Weights of a small mixture-of-experts language model, trained from scratch on English Wikipedia.
Size: 14 layers, 42.5M parameters.
Experts: 32 experts in each of 14 layers, 144 SwiGLU neurons an expert, 2 picks a token, a sigmoid router.
Below are experts of layer 7 (counted from 0) of a mixture-of-experts language model. Rows are named gate (a neuron's input weights, with its number), up (a neuron's input weights, with its number) and show model dimensions 0-191. Each number is 500 + 40 x the weight over its row's rms, rounded and kept within 0 to 999. Numbers have three digits each.
Before each expert's rows: a language model's description of what the expert responds to. This comes from a sample of Wikipedia text that the model never trained on.

# expert 28
It responds to: Foreign name syllables. Middle and final syllables of non-English personal names, place names and Latin species names, e.g. ma, am, ina, ro.
gate0:467461512425480512452461531478480476552551455555524550506485503472488473447478487506504502541420544498497416524492563509532539568527488452492489459502437514444493553495503459520567497537475469444528437504390504556555487525479569566471557547481483465476510484489513519495434511581515495547452570446507544492408444552469527492535468585484490477495496536525505508458536484517507482524491455459582526486449445531486511468446548501537491448493570436470474471545489510600540586529454485470520512497489472549554491527500492432521520455485505588395471530532562486461490514571480490528
up0:506506460429494553509554462423442492426489493498503491452533438500528450505426471461522502499406538535519516571414578435532515503433453542488479512522467446502433527480476419538514593511517429522499561505480531476512463435468482477478488499477507528491491468520429557476448493544488559574488507507494448500518480524505534488512444526468483503502482446484476505419566428454520479469496514568555502531507408463540470520526525446547483468529473476473483490418435510483524488524530551523535563525494480468510544527523555441502520504537391555463491510512546579535505577542457539529
gate1:500478465452503491534538524493492516526538524512504603551507482516463545532463517522584579538472485495458499507545506518453538455601578573561507523502493511497515536508540485472525442602544486503516531508456471515469475543506460514484529554514525484500433549490546423501461493537512491534546553452455420464588572485405474478501535532426479482565484528503437553460501475521483529540488522476441508500535486518467482458599416475473520522495540495495423584519454577513540445478485499465451546548470493500518519505552480506490471513479472497545456533511485456583500484525570400534
up1:474514512404480482401476453528503514498484423531445464430511465527515480499518530528477489501512481463464476480491538471502460510422493464487480555538529504518521501556471536491523539467481572464480445515500457423534462552532561535485472528452503528463525452505447505488465550415446529479484429499619534528464426509572526505483441508590445481526481465449499466533491519384503446477513505506559473498516496454465483459556518478478523424495433477472547454538545448500528576470435556505495461580473593476478501520464483526510547495494476501522552429500526525538472458444514509581
gate2:549451587513496365512465508417481445432481417470483534471516447541514502494520485467575539496561431524540494520471557504447527476435514488498469529491468423490460543414504479435571575525552470479519510534478494560547506472463469497469466420495471531494562442471497483473502549499501554476505496538560448500510525541550482461492578540464476473524453545462436484458445503516480506476537446465524546440502486512492610548545482556500527509531495536469531534533504531412446530531502405502451466506545524547457500491574543476492505448466487504471503487528533469491484561487473490528
up2:517492526540532519508510503487507526509503478514418513542530426527390509472518489488512501518513500548474495441479465453479443468545503506541514516503471563484443522496473548418528523506498457564468543448484518469446478418465454508457479491491515462523516495556503462461504532553526519537517499575530430459487493515394502508424472460547495517461473521469513507446523534593516536498473518417495508498513547572458407459543535561501455514551489504513529510465515507543460395457565508529577470474524466591517501523500556516533436568430565537448480513451430493419533555491433467537
gate3:503552538529517493400386459506450459480576481525561499514567471552522469552476500490589507456474539577528504510490499423498468506480494533573573500552539537402498404500469490471497441531566508449461508546425481465453473498568509527443533462537507474468555467512455550448566451541523525469525484503523487456551452441495510554498464493543500510470540474468547553551484409534453478493477515523515584440482505476401471494466443506514510484547475460483493523496467478489473545481553525445525495538536472474479496444477467512465465513522489481484478527484565459545418561512482526482
up3:571549484507476528469498426496509554536511498539455499490397511502484471519489549463527521482471465479429460464466550494505435504495489487483507525507447554475531469628520498561601424506579520423469516496480528491510538514545509456452446495446519516470524525529535574487534482430476556521483515488585462454497457449475484522479544519481456480479424520512591564503487495511456458445461485557531547531495481387480454467548511467471476526513556484470523545442512512518495560598488500432533469532511553500544458497514551563526508475514550446482502430506532470520509482573520431507
gate4:459511500522489419451598543497474447532503487496440573500542529466545460500511568517574544492555471442581533428500515515462581465457474519464463491536502505565516551500471456523489527529569517456490550536536442470572573504503538467522483524540419540486530476561551545521543502489536544499558494479537555450566549486534525455430478533531480488527535462478545496494538527521503496514514463509507536501537424467488447469573456462472483514446460530429531521529445527555562506446546457505504513550483430475610523542415510428510553431530494503483500474501476505481512467492563494468
up4:497460468486543520510501545487449576518463479489477480493492519470497548492501510508496425490508515524546476532457480580546425535514488533498668456490484604502495498505492471473535479535524425438497549512440473542557495586474527472480499482559559482447542474464506420486550551466546555452429522433497476525538568536553521510495523465488571512495493494440443497501536459473506458420517532528516444464501489499505471435545518506472531571527519490490603464537481492456465451522503510468448556510520493440431511535481489457536498479497532462430519527468559574519475508550500567569

# expert 7
It responds to: Digits and past participles. Single digits in coordinates, measurements and tables, final d or ted pieces, and past participles such as transferred, buried, moved.
gate0:517477520569522502527456547481490468477522477489498546585496514480471476507527450471552454561523466471463492516543490484483515531554467423385491510527528478463459548520474526484526469489540498499449548507417479541553557578460502483484474530568522502491430449596442426436485556578490461509521483537461508487519506509528530554475517539524386471542448563429553519507462459498465500471580499434488549461567467403561530484450460467511513475539512465568524493518506492513512534472511474430494491549536504476533505455491498517485582466515435545432562526464509494536567534507502439527
up0:524461491493511520505447481488478477446543526531539585548532533540537471515531464462511497470490486487451482514496508517426524540532407428455461489551500475479484521563550526525513487559566513531485528571454481514514532509506570528589463508592544500564524460501508415436530490558484486549510474492498536475506539530520501505461527473485539435533523477435519594501450512522484545475483509425483549517564463464561572510482565474550502491481441512621493527448468533451574478500480511435513528558525522493533492504423499512539478463488499476396523446515515522538571520558469397490
gate1:514501501460509503438473491454416465430579614529476490515431548499484467503513525404494529503480575534519506533433477497460466538461502479495469520442452511467495530521511539515497439496425527505541454518516587528516506558547456454467542448484471508522530500476560520529432532463416468563479539475469563502492416493499510469497483511454453409476442486435525511586452489494495486476485516469470548488534441476585589530528571528478497522538494519505519455542473544463522529530446568544494519439455483465491488505482564527555518508452495401468453556497480515527557478556464495513
up1:483457388498586448422570567507483477526473465526507511509494499500543500547495517535463504521499575517444443466476550414442505545504446445498518518486477498498491489518474439516514513524619507508482504501448500519480442454519494573499540533500518527471432526500499519419559541515518491478537534580559557517466481494447512475486481540559491463488545457520521468371491538477486554587520523583441502522425491465507521497482498502506497423526516519514447544454465483483530435502463474552432453502537451511421486494438457510523458584504534534518514473519576506516487515468429502454
gate2:530576509460536454537458562530528563534470491512553507526383501541473509512506476403530514537501473485489493484568526514547482534468498477514499484542460472481508521593471550535451491484503498457543514492472450531506594528480527453474548489450503539524481486529461451500445520492453518529587456551525523447509538542433522561482479471552536439502553555560428532416433495521452443530484494540495501499507531443496503567480462502534537518451618552490435474563495608532469535503454468483528524487519490566507501439448495502523480483543521511440524471544577481492468474416490471471
up2:485495428505576494515509524513519482425433489526528537531491484463437506514528554441461463566534488490491452580499501601533471496472464440489548480478447506518506447487462438535496503444498489482561492452528461483482515505490463458508502489496495549562586496435541518542567537455540553507572487549543386527501489511461514542433523439521512490453502491556482471497505507510507429538482481487514529451476565512512511561557410537534518490447492465525446417511450534564438421513491445518487458526495535579501583441490507467537501464515487518492558544460555465488411462430536504487
gate3:494505473541503440497468548520498524454574551474491546504518489539499477421581544406471476485508558464478528461407586569539420471508597462446544494519523434535503459425545414513485507397487543517446491464537477470463495598489445524546490551509462519534457598460547486473486422540488518434562465555500473537486498536455504530510505493497547501543582470481503494514435433504503520506534469507440501517527474518507536533535528521482507569528546543534482482497505514508427558497461589482493560522519505523434539532532442518491468469489478535480485498493523477458534510497499451537
up3:602483481516477512533518495475524483545512485526472489506464489448499439484560457507524534499512488578559511568580467423480519507397546578507443487467521471535546525598506514520497469575463456490422538501455481443517452458535534509532489474576527526473504437452562558527531483474447509504467485517520443484504562540513522505439574503591470499524448455510485515446497493527430495480481444548490572489461480467506492468496450505628503549517513481446515479476538500458509438451503481520531452494536536453494497566499491545547559489479480535524444547430545431435485493439515528488
gate4:556502528493449504464492493504516531486484499544443445524522502553513419474458528436519542487512475484521500515447468537439524480566589545544460495507499482501521508448527511484481520427497520403500469416498546540488504529454448489465517527554527475511429463528585513476444499520469520493523493504482470463476444423531515493426559558503571416513508492553461501430475543437500442522424495453498491573513426521524508537469476532498482375479505533556448520450528516450537503533496525510555534523471536471479547467472557569510505492493473481547488547489549399467461499373502509458
up4:573463481554569520523446477486487518529493551497504534518458491430539498567590499572571526486521571460457526457515559544479500501569412517503475503556515542505466509500517492512459564530489520506428546522554534440448487502476548507474515516516523524470495554462483521481524552501557446478521448533436432520497519570490469517584487506554450516450533469473473461508513472495508474496522482522488609514515541500403503457531549455512455528498455459513486522532513491521469469524524472419478522454488487462555543581449519489475510528415559447506435440462459479478501516642477562493

# expert 24
It responds to: Articles and determiners. Articles, possessives and conjunctions before a noun phrase, such as the, a, an, and, his, its, their, first.
gate0:440465522416523453440480538491455520551519574478564541414496491392455496498442489497499512545484560398509516495439523467432529528444434555522435448514475549459441518547494498473533449512440454520544492493500467515473446542496505438457513431515445434539522411472501519472462502434531511469529548471511455482560546538407468526521468507532490567494521530517534482535519474520446497521593488480494492580457489609506497496523469515574411515432504560465519514469452472496549490553472499505540520512450459490475467511467513482521481529490471526529565501527517473500559527524503484509
up0:483413538424517461494455477525520489497463486415550489482483534491454493549500506508500433548496521496442505485457525494427512458457477442515415456532514531493470493484517476478554482523497519505445475473516478573523451593554522469482527484513437484490449439523440561430496558475533573468604512464492479497542521499445485483544459525560415540497482553535511499445497463533536488516532464448517507513463425602530474490516448459605447439519539533540442468496469520488585454501465524516529442480468488541441484448447491450511516490522509423483530553490552462518448511456441535466
gate1:527480477491506544492447496456523523475555518443527571528513451481552511527515526511474530431489501523499503426552482472562540543502436509514543523443578413565523469598489471444521546502494486489439525552618542482511519478419484486458513506510469513471452420453447482450512520593412546503512544459551540481527434547524432448422490491533595510479492446556522491485498484441547561555528482569473480510480485526526507544526468483504448522484484529488463533561525455543415470496473505496467531502499488517549547524430524516495492497539524530493513536534546532571471492557575526467
up1:555525504543511478481415473512549456515465572481433528478493517463568526506478563501529485548424506494488535518492444468502506488431464501506513433488518472525446521533617469508561555443515547445562424437490416475484518476509485510468478401484533555537446522540470468475466482479457471496510534477494567445492523443503549502499494548505553569507520502446585470535489411551472543486526503502515533447523440528478540584518507516451417496495506538481439546568500486557458543432460476498579524545492468522531423483440527482509470534530463491533495539439499430485522521479509553519
gate2:530516525508488500551563424511488452423475526540461515476505543437496502445473503455570504523469475510457513509453470543502503451461486532488429425545467469495501429504561538552436514451479452512537386516445492541482479488543457548537520560521481492486479516502468524513565551414503534485506466461500480516556507535510475514445463431488500527556493484507481453453502459547467502521500474471554511470539403492424506481461469560541510546544535493464480493523615497485463499479474488557482565427528438426537419561535473591429461512524503464511496564575489552511535475462483529447
up2:529513500492509440471454599500520513507534421482555484506513549497514511574447501518430480463560545484497515497587521511404536519499477457479547526465505533456523521480478535522538583567606491520453531539490515512577513506458583486504473493519499510501547476511479464486521408554502480523519547464436439521488564554561545520510503567509520434445504495517461508604527527502574433470536505502479486495513598441519487467456519470449524525476525466572529552507517430520481531485518452538536458482468533534497546465457506435500565508459411539502533544490546470474463539508465560457
gate3:474529499502505449487465545446464511542487512490476551483602512522501564487460508496472517494410526479516433524464493519482520514532487540611487542527557562398472522524535458480462433535528502545509459462498523400435492511495559493488510451494552507522524538502482492496396482529476545557513479569458503577504460568503555448489538538412546453555534503413534430485499520534480522553508430552477518439452426526484469465500468531441509484447481432496440554465500493480512495529473545548532575586505466497495497499509484503480438477562453492474585494457501511522502511474483483446
up3:396510572468468459506423514534492473542472507521443448501470472472519487470570491530452541509519532488500472459541479470455440488478560461443488462556507575547594582540468562433412452496550534501598449534536495491507495529520417507557476514449519402503512491562514524488476464442524529491502508491457481521467555509475524494457457527475508456456483476484501518472556470513485450490501544482529527508429470523463544473465468483563474463520435526447536506523525514469527404493440493451530478444455497470557523542523495471524541472584538430492590484558547481442486529553489500483
gate4:561515515479472539547572453496519467476490504554564471518448505476509440487547533468456482573560488505589504447549523442494462529450556467526465453493576536521515572454459445536464449495545565518511553548447478462467484566459502504489466465480522501480564463558515425472477510466521445594515519530554476548522478470538480584552514546449435567575510520519465513481496441475534480571483519477493500479500440478495526575542472498472467408526477463489460518473498425563516553496431579466506516518491521533542506531533549512488438449505487499521439489452516463529559438557483530497
up4:573530453516540586494454505490494505465434552533411593550511460446461480543529445543439466458500505475525485462506554526510551526463535535426534497566531475488514446530612489529582514444509477528505524483565512541498482496481427528537514564529414453508510472451426495538430494471521525445486486507449459448523543441464529443488495514428476484446560499489477492501522466457561484496511546460469514524520525554474520462485592472511463506493462418438485485470479513521530526449583506466487456521546470502546522521432460470466541530476555583545524473537504510495481432495460488537

# expert 0
It responds to: Leading digits of numbers. First digit of years, scores and list numbers, mainly 1 and 2, as in 1967, 2000, 3-2, 39.
gate0:559523493533549467504478475459462507574508546528480469507564477509536524593543517488490518517505521539530440460478533513488456505560500483531489509541460563434499570524552523462472547505480476387517472601532486560461568466490433478510411517430519499476527439552522431485525470465433485412523522457414485508479524556566500527543522488446471538501506585490507520465494539536478476460522470493468521521490452561558407560494526497459502538538551518560467509460548534550473501491472471467511547463490580472509497471525498450497520511602465463510453540520415534511513560492485560518
up0:523513463550484448499419539435460562515535509591501569461444458538535520462520521539463450474520542502482507461542490540476535579480552569513521506543546574505488549522508489463486471443539547471557522579494549454502483506521553538577542547511467486519463498454525473529501560477542491533444525434536471507483521539504517493561584532490510526467461509493525518501489586417549517518543453454493458532446479501494511461445437510462538518465494546453468575418470521520455465528554537534470581481562521465546443431495529425437497518503448503443546493514496422459481554526452508475
gate1:469476496476552478557490507499491458481510484562493508495485554496545532475515471448527513405506538561547505508474428457464521523452494527564562517484542423517496523551418477562491478512473494523503504487458454559574519572552514484427548500430484450488580453545571531596457508470458480426504520511471493486563485519504495500523505540506455470498476439397437451456490479536518509493457486525533470448511468543510521523530516454431463473496462537461474481506584475405517501523505557457443445437456526500410489492510508503518552465466529443461415465470528529474463489469577566537
up1:462522381545561504558478478491532510503562549462530484466482538518495513575486517506487562490483465543505496484434460492553514550489461473532532597556485462517416504469486400521512426543527469571556495496506470467519591474560532522439524437492434435501546557533477513482554471472449483470468536538485521521549529521493505436493524495537472524521502494482595441501513477439504535484499502549516513462519497461535551523524545464476486530451558526459548558496491553458425515473527471481443533457497498451566474495551483537532498448485485508421486533523493548455446475553546626471
gate2:533512568466478544450492499580523501444560498423485552474530571482441448502532491515474459476511482502505521487529484483450485591501504491541448473485490512505504486448490408565433488480348525453482506507530461562529444528458498510530495520436471481494497450464437489475402434573543522528498530577545443505457544584469558470447457424509473421509553506540476576470441551571503509519416535486507506506465506487451478533494510506519451458472523533476483527465523533513553560470507504526521470511542542534504449486485526504483516447485515475499477485482550519504460517553469411560
up2:483533493454470492533435504542438517468510524478470460523408447581477553459515479514512594515466472521500533515446428550530505530459507543471517486500491492515515469535511498518498494484446478525493525465547518532519465532570432567471491497487528615515521533449558483519497525594492456444555486524409533538509428480587483506523529453514527587525594458458436441507521494444469456500423487385507578569489552440455533524509446495501479555497510543509504495507507452474486511444519501459537547475502496507469453493533526447472495436473481496503554510494468525581480492489476509404
gate3:484520516553492503512426481462507509556560497508522507431511506470520474518484549535511562489496474480468572539493485493452458546457465482523573526462475479559553480518537595488477476422441490463511470510512577441430522468484540494465512504518586491472520458495523540508461514533420476503530535445450410428490463529535486397444454528434496609531461382486479493470531450446468505497577508523449536465533518515559475388445502538524535505475510526531566497474545493479513523516489543494483510509501521502537449527470476530438513418446483476536431472519545485500485492411534487505
up3:536546490470555469487540512452424474506479518468454538497480521549532457540475497437496420515460542512494467510479580503484455571511541498444466444532514524536509432525536419469544563593506475522497482523548530535564496478502529474563482583509472510530505537496492554481534478469446534488439509532479499540463526475413507521480482439532503456463501611536461511544487527536496545457488474468535464510400504559396541549528491485429476480560502484509410460506596540544561462472493471578508510454499492535539471488600531443497510551534457481534523500497426543507500510513467474494
gate4:481509516545523515422498501519468532510511507444550432483433455517431457467440496483524514483511475475493435522501531507556498492470455446462521556526508556601459466522446457483490431460490493428608485580460557483542511504503461533516501548456506500408556526523535502533567500484514470556471460494443451495439489502552533499545469577527616494475456496482397509459498481505544470510529492530567493616478538567490492581468511541449488508475540469485547478519462452522488484480439471464448480536483459507484529429460500475498537520432456449448452499471526556477473469529490506527
up4:517493487483500421570486511440537474482477510479509539477563529495499549553562447483510446502507502532561603465513507448440527494524433575539614483494503427455515482445580538451479513532550459517465449450573477415480515482504574476512518539619467543578474453494487410486518542499504490457513499557534510515595474497462497483536476470485446530461479449470539543501443504484463505459460483484445553507597521494514448510526422492540523465452456489533473545505551505431503552564459536467531494509496524469479519547557527533497460461486502529532507463503542466451489485526527507533

# expert 25
It responds to: Years and months. Final digits of years and numbers in dates, tables and career lists, e.g. 2004, 1987, plus month names like October, July.
gate0:501502465460490463478480455552487560490500439469496476528492475491501516475448475492459495533468550421506439445430474472496494514448495578444438452487445487425497522560463485513457481486464511615548525535529456470472516449452438629539517466431508588540492482457461484504559509419482464543508524526497496508517475459498486467479412481420517529547496536453533529481465468475510397512470552459466453480526535446474537496494458571451508487480361488535463549503480563484555538492474454525545472485479491508572515484455500521493433532491498494502504548479567498540509545474533527512
up0:532506521505449537454425529573460485512506479490445479497519503501535455539550480467423549481537562515493549432459504544483544459498484541528457553455489465468480489470499569568491458472535459567545510475547506518498485472595513531488491521573534396522502402521534459469425506436468507446435513457502493522453441457517555529505553521525550495457473497468530511581543450480500451466562558493510512528433489433455489496464519543531369534504568496495525467423541452458488479494488487491498497483521557471466391490526503542494519542512461567544460429485494538487540459497474504509
gate1:469529475487432476505488480580547506473503458508559540556544464546513546520499399556479475540541488551513494457521529563497455520452578542484463490495451556473477492440522443539506478577532497457442502526505513553562449532529512489442491539402430555547463512537558484439577491553458454452435504516453491437481510426493521582479513534521511429489528530498439497511514482483539497523475498496479462492474523585440529470517572508536449502498482433446555403475519585552541494463497520484506535478463485470448543494511502460466483475571446453473529537460496510467479569474477525451
up1:528537533528618551538534446438537498567471573537502493479459443539507481460517506473492469508452444522527512475526423476533526499493496484491508575433454462561540575516500515474474551457483522455558546554498505497546481503462459484500513579596504436516495506495454476538468530507522488548524450502537525466486467483504561484496535552465524459501485456400473478522509453514519498436512553521541462489506475541501518574562552481460476495538522508517437530554518527507464419500442467545470481583504478509421464484427465497526430563456604514436485514566510438524576475554477524503
gate2:499505492532473484539490511556442470529484483502466467500505480537533505446522476491518526459498441491482522519540528519529508463473492550482420582511512505485474525539462591468534562521483490419516522470471523534487485507423444473532494521528512503529506513521526569425504484509553502488597547523540449425479471492508523519539553482593595550596480546606499490507499442510470493549485498505533511462540521565525542347470477493419468454515489473440471469519551505462459466461488559435579511469473490455525471562472574510476530543498476493469513446525503558506421497418506480456
up2:492554504459469460502488519532485499540469512450453527471449514506511431492472536470547461454519541433536454448438503517500493439515548460564481469503489478611604506540401478524466581470507452503429543512465530616540533519511395461497485458488530517528522521498458466500524488443480516570531506508530475507609558457552463476502463525474475501508439457537451537474518480503512537539496570516500459478477464565494581455504531453417533462478584513474461503441559461507547458485457537524489480515483513474425476562474487488478460534501536542489499555538440509469473465471441479524
gate3:480488505447534476467548494505441551559558509432418527455465432488489499565479487532556490454562480486460445539468556535526512465554546507451484515463481507471463520477525469498567536503458504470502503458522470609522451460457605508481536511489471527417541510462523512563566578555437503536446539471429545516545579478493492507601563592529540475563516455513504500535525482515491544528491563486492501487488527595474464488533501548480484466538511486539520440493525493430450492486502539486561498469507479430551437513501546482479469466496441441504451450500508503517461460526433443487
up3:527525508551525505529510486472508484479471497533519527511456512506516471467488396507531505487559520560518594520452490546571517565468510458522523536457543492554479481497488545544571508560501497520458556498482423586512445452505520468513549435473462507447591486507505530529546553578493522519503507530470518521553547511548485447526562505529542485531556516526428511589483486525378466552461511467500515491538485546474518449491525521521488522470526430473419548554469545492464489507488493477431491470516500476478631447435511507523466531487545450373510459500432477561511514479463518515
gate4:528451436563478491529473494507524479582490486465484506466470555414455489517445494473457467463497496514453524512536594537507504450469516453567498560474449601412528505461488464561475532460511436542502497454484522505533488470568547507481446630467518539432555491514494514535495513427469411562510529475500503550443418517514520448495502442533517591467480508553485490487537430485461507485462535446521497502529517528491476475445527543511558510501498467464472438526564571531481503554502497489507559486450516480482428518508473479424484486471485530509528478472523472428510476448476609539
up4:465507522563517424477451498494514462457465561490545547477527512498499493500480513453480497517427494557449552523493515506482525523453459495519529475459457558412585543484496482588520495439517435589592553473455541536518480470498469492476555562481482519450536528433514517514559497528492496515462473444489462583446518474515527506451498560505499590493480489500471499420540455468409484421492567487472474506531461445488466503494492502542461546497578456449489505489541521428459514536477418571467482459459550510514485534484451464471488442452461475499469547523583402509432495487470537521

# expert 4
It responds to: Word-initial fragments. First word pieces of longer lowercase words, often Latin-derived, e.g. co, ex, gam in gaming, coll in collision, de in redesigned.
gate0:525547478547508522483604521481576505472570561493562477460470469437493491493492536496482540564480524416520451483514505502580455512459542470505549512467504411526449497553464502435468528476410528558476455445491505576496521520449496518541499446507491560435511520505452522521444467463564494492536480509508510443476524498477481478555550531524503513458440545448522555522580534545521454493490441500398522543527464476580541522464514548498445519516451493474498539421447446526461543461573438508418491488549483582482452558488480548487511464479534511468533531489473561508555553488475471492
up0:517488518487535457526498484516501509530418503475465505506537578506509539548457486446469479474454499532488459521475439488430583497489539535469476528479460552554548541500567541529448522515584436454457505501509515504494427568487502532469546507527514454515463499539491500482543517626489495488511475462522505440507552490571517501468492493407540506503514409515516465456404465595527520513524544459446491501526538542471483511515453446455510556479489607509517409527532564522458464503478486465481499576508497486558492488564560507547542505454493512582501532472483500575494417519506597470
gate1:496514524447525516505427501531519508525461470500511573399489476499465486457518557474515559501441524545427560464447552490467482473462496511547480496509463466496558490505498482446538521437417494516417481567589491455489575485498419508509497513442507442487544421445433425525447465457463523556524541447535461481441482480451539516510452522491444507487547510504473458461544504458496532589405499439507512501504407489592494529503455471509460484479520476522482481514484474446462570485505532537486490507520509495568459588504513529431561404522488461499465481531463440485527512470529492483
up1:583551516480582560556566469555484430468491476449477552497481400510483546430460475461531500543484435466474499484391505473555457527509498512455482500512500494516545490489521475468472488530463453500494477510564445453454573496480498400441495550508538478464472455454521444525446516551536458490489515527534473462459447496497510420471478483527519530494470491458553525485497411490454518491456558547578511437532469525522477541513436545514494485497555565539447410479521505525556504426403547568468454499498495491546497469518551469469555510555468499532552546531498466439533530458511509508
gate2:448515453512485471511501531501444517453501531444493557514492460530480534463462473448521552473508480481522507507516499461556476475468504534454539458453494484449539525587472502482473472503471446470596483564454502466506509552554490561600445492528473551533494471530421503471511511464455518361553494511471446531456512529476478505502502499382506527449495459572589494499498532417425509526589512506496507455496486470537537503488495546509458524455539423525533481465449421562547504448569432435539459527490441490568479560481513486521504509519538454447460509523534490533486420513497478471
up2:566462518541452487519564570573538560483520508530452455493553474550472479417522500480524498489449538455545532500567485487477480437589502479488454520464450459479495456477550454437480496498506452451519493548538465487463497490531558444486532451564531483487470466469471460451539507518420537450498547501501486488371477515525452494503469500555529558526423458495493484493545545506461574539535465536525470478414436492531493540439546498459494449567478470526499569485451523451525397475529533491562506441523539448444533494504534486441460482474466464552514478500459511463484485445497469593
gate3:559562495511449539429498504498508531452509537505476460524537440536430466520428515462469520485514528406528538504486533577521499528467517511472500488475497578496501557524465439487492532473510452484548432469494489552583542519543518455563427493503488516527532530538436575522446563523463421478476557506522503497509445451534527476514434507475441486506479494505497497529496480462531468462509508473447461419531516442468473513467567493584508496510451469458487558528525422462488486552428563461491549498531528534425511502615519451498565445465441502483546513498471437569571433475470532534
up3:416437529394451447506516534462547431499504524536547457468464518422502476467538525478498551504467550567511494564483557585451537513458470489488512525485497397522420538511566586554514438508494543532424495568547477468489462474526460514493534518535580491464458461466493478504517506466472461524497484492464510546531537503528403543509517470525538470493542534489545470441466492484499563500504479498454541485475421507511473503476400471506481508419473514539497524454499595548513425439455482534506501505493546433491536563522476562512523476550517472535480414538489504470481554488480452490
gate4:491503479469521542557496507491446492499464515498516449455455556590460519516480493553498531484489505538525514511482529535493512543575585492525493505498428498530517590550448508556580499474501504554443537503530542530452474454497478558540540563483434558443460523436412531538480487469496461479497457483400494510465502505553543431507513468524470493485525441508452434524447517447501525482565507532507522474498506532592506557500543479453473468485527509492535521481436458513444495406480442463503446437451462418481520522523565537441429544505511538548543556584509500495601454522531503483
up4:527488540476457428467516511547586534502495426560481501502496472505578420512524529486503575487480398454536521487462441484490476463485521459521515529455549459458504493472558484490388475545541508391574487522504475508513530545459443534555488490558525472510480485535562466518500487541509516528512486503451596456525509497527499575486549498518479511541474462495514485462438518464484393435472525493454477491524553503474437540490558495575495554474425465549513531563473578518500564521532519547469483536500494478556557469394483506475503470430525505505519532411473520494485497471485434497